python train.py --d_shared_expert=0 --router_bias=true --beta1=0.9 --beta2=0.98 --batch_tokens=[32768, 65536, 131072]
Below are experts of layer 5 (counted from 0) of a mixture-of-experts language model. Rows are named router (the router's row for the expert), up (a neuron's input weights, with its number), down (a neuron's output weights, with its number) and show model dimensions 0-127. Each number is 128 + 24 x the weight over its row's rms, rounded and kept within 0 to 255. Numbers have three digits each.
Before each expert's rows: "mostly gets" lists some tokens that are sent to it at least half of the time. This comes from a sample of Wikipedia text that the model never trained on.

# expert 9
mostly gets: " Alex", " Lind", " Sa", "hammad", " Il", "{"
router:143139114152118149123140143093137156165109122076062114126125125151136117125141089137127124138075136145129167121136127117127115076077135113146122124120146165106137178051115108120100127157122096080141104116137116099139111118114096091129115118155127095120152093109113140106130141131130154074110141084103119149092125103104145113101112113163119110116146117137132101120092161125171103140102
up108:138119130137141149139068153149097123126175115117125093162105121115131162167113141108124109110154084169114124136154098179130142130134099116178171129136157138188118109118115164157124111133149168134144167131125105141114130095120130113155125145110125169101116114185127158149107088133199132149138119131162137128133121107134149168094141110125128126132098157120154138134150115171113123090118
down108:149128178109106140128127109110136090184129102138103136152129112161084140151155110135114128133127118139142099115131129173116144160129120120146131084157116091114155148130124108121145173119112129110080157134158064115154104097065096101121116132143153160095106107123167143112136146120154133101109154143125108135107122128151117153138148114104174166150083138128178112147159099150119088109122

# expert 1
mostly gets: " •;", " Championships", "Personal", " ITA", " medal", " football"
router:114165125133106185114105126186126099124114144131138126094144144120131113105121126158128152104208101124103106153129119125142167137111094125087143121171092128132128113160125138165101105118098129114131143123151099089100095114152099160111132148151127093181128101119135135133124103096096152146153148112125146126144130168135135117147120161094085135155091150078115160139113097157158135123105
up17:147157143123135140103150166165163145155141155151146180120138108133131129110101105131123128075114133141113079146201093090123114150110112141102141155078107144185142078172112148137111141128140144167116090134098109120106116124141132136131076139109145152164131146148136150159142135120116132121130116144145129078119125141121167123128124153138133126104137157155180122145144079127120116119084
down17:079143117138104137129100151102131086163130184149140173126154166133135140125156116097110111139137114138104160107105138075120090141112135109071112134136158157113108131112137156137154125154162139145143078090151121110102137130138112112158122102127131157130105079136142097113137144129164120065152118130115115158096111143178130128114135074105159147131112119148133113108113165127178107121136

# expert 7
mostly gets: "gh", "-l", "iet", " fac", "|---|---|---|\n", "let"
router:160135132137133150135154105126120138120109169154156122125107103094114107102157113079118131131134157085129150107115121070113129078148115161139140082129109143145144154154160159085096119122152164146122156130119141170120141113089161162149150117109149097109119143166089131145125141119125154170139149164139106125123109089132181141119136173151127113115123152137141156137146140115113060161159
up0:127110101139124148197140165110113117117162136126094172149114116104145075104119127150118115117128126114080183103127104163132141105145126151148146113100097138135153133111105181111100125074105090123133135115130134162081133146154144099112153150114145137176137109114152115138124121124130127155198096129127148142140176147147115152152130157131111150128123143152115129124151124166158088091115
down0:164145094108118182156126136117146111128109103169171106104129106140121156158118138120143105114153116141128123153157141128141171140096154116131097147149128110111180133149139153112114138115148127109105104137144135138143106132175111157140114122099099102151141107066103136084132107113086132129181113116152144073115147107127140132098124162119096148115127078148135127106069156076117086124127

# expert 0
mostly gets: " is", " was", " be", " are", " were", " not"
router:104098149115136113113104126173144077126181112103120139136101137126090161144134083144111131097095095150091160083129187140118121162105156142100113171118138143138126091145119131106134137113161133133130129136166094158110128125113163157160105150149117146117128128139139154163130163090143140126168119123166140111112142073144134156133119145058127142107115090165139104117142118127128139161138
up0:137165118135170130156114146156141147082147155132136149132122126095086145087074139114114149095140117164104137131152099176102152142126126136120140115157107093115116113145122100170083137158136167150126120110146113146131126130153152164089086125133093129144138150131157194174168134113122093132159096122124124143167109139196104120133125121123105101135113170107144149156140134118129103119121
down0:127117131111095127148110141117146129110164157098080102130137156137124166124161119102120127123149134129123127130142093128132103092124125114128092083110127144118124157162105106135163128157104162132143061121107140130100091105135118078106114113124081114153144125156117121133160149114118144171096164096142143081094140109098169088180134086116072129127110149127153132153127127072137115118110

# expert 3
mostly gets: " Kh", " De", " Str", " Z", " Ol", " Mah"
router:148156147149116144106135140085155140174105125102056124107133123153143114132159096141129123129080149151128164123120126114125118082082123116135109103111142172101140160072097123112099124149132111082137098112136115095145111120115094095148120126144125103105147118104106122109113133120120141078110132083101126146090128095100140115101116128170124109132154107128128098116090161134177097150082
up0:146102110146149135142157168130103119132135132135119133107137144093111127102084124082132093086130109086083119110162134164157114118156123104144144123148133116125111120131147135130098194143100110154149128182098159133075116092149133087096139163094132135108127104155143136092098128173117140148156116096136159138147126119204105129120144156134130097166143145132123146089129122154133110120153
down0:133150160155159106105139138113142142126174147140166148150140115119124126119159097134100108130151168131186104141082137101165078099130126097147133130160145116084115153128116149115119173108150111102153115143133129117109140102153090081154158102118141152095118133125131141102113133114163155135113149123160141114143099114151094101149117108104116124159102064127101152075102100141145095157146

# expert 5
mostly gets: "==", "===", "====", " Tom", " San", "ater"
router:127156164121166075171130145140148127096103098125102133129160168143143105148130117137140123142128170129123159115172136172149126116132129093135124125132096121178065114122178124122095146135117127088140191160115146097154133136135146119138122147103156146164097106132126111094127140122115161091126140068142143148103136116129166137120109125104118145112168123125149095093104117139160080115110
up0:137149141136154133154088148159143160084146137165128181141175148122155152110171111148129128130107158149095110090093091105145175150182121114118146105117096125142110126145137179106092114163139127140136177160122149103119095151143152122131136164143190121139101108125135148124136095119155098157123143153160142124116147088144096128131132150165120140136092140149128131126152096116144133104156
down0:131133098139147146133112106107181172155147155159096105129112117136131167108178139158093144119125141146170155106153099113109103162154128110105080118118163170083123109131124154095119117125120148132166105156158137131113102126122113113128158152090106114118130126188098176099126126134110133128128146181174105104140144084139123106149096124108117128127084164129161149109143137107124124144115

# expert 4
mostly gets: " as", " =\n\n", " Al", " As", " Act", " named"
router:090114166121127134144116126127136119124140125152139151137114128131122171177110136132115142108093138086130157149154079118109144109130126142119138148109092112131139098159135138159162090172118099163119108085137130140134120144174120155090101110115140120109136120119157113158186095107149148151092135102114147104164126169147121080077125162106117154132099132078085147139103111108103160098159
up108:109119124145136129148104139149101118101112147173155156127133086112108152078113086104076118154158125112115118135184136149123140164073082130171129098153126118131084143154132122126107154117122112138114123146131118125137097153105139126085089119111127132113105119134131152154165087146128146125128130131175145101155073153155149152114153185105175135172106150134135124116127124136092133142157
down108:119109172158130106123134130127140138107119076138113136162158090131152141125118131149168137148123114109128102144125148116125083127122139146138108125188188087144139153120134126111104118151128132186163141166121132129138135139140135112158095124103172148132122152100179153139154121147134139086118101181141104136172164104117109111132172092187143156126118105153101109108079122142128109136146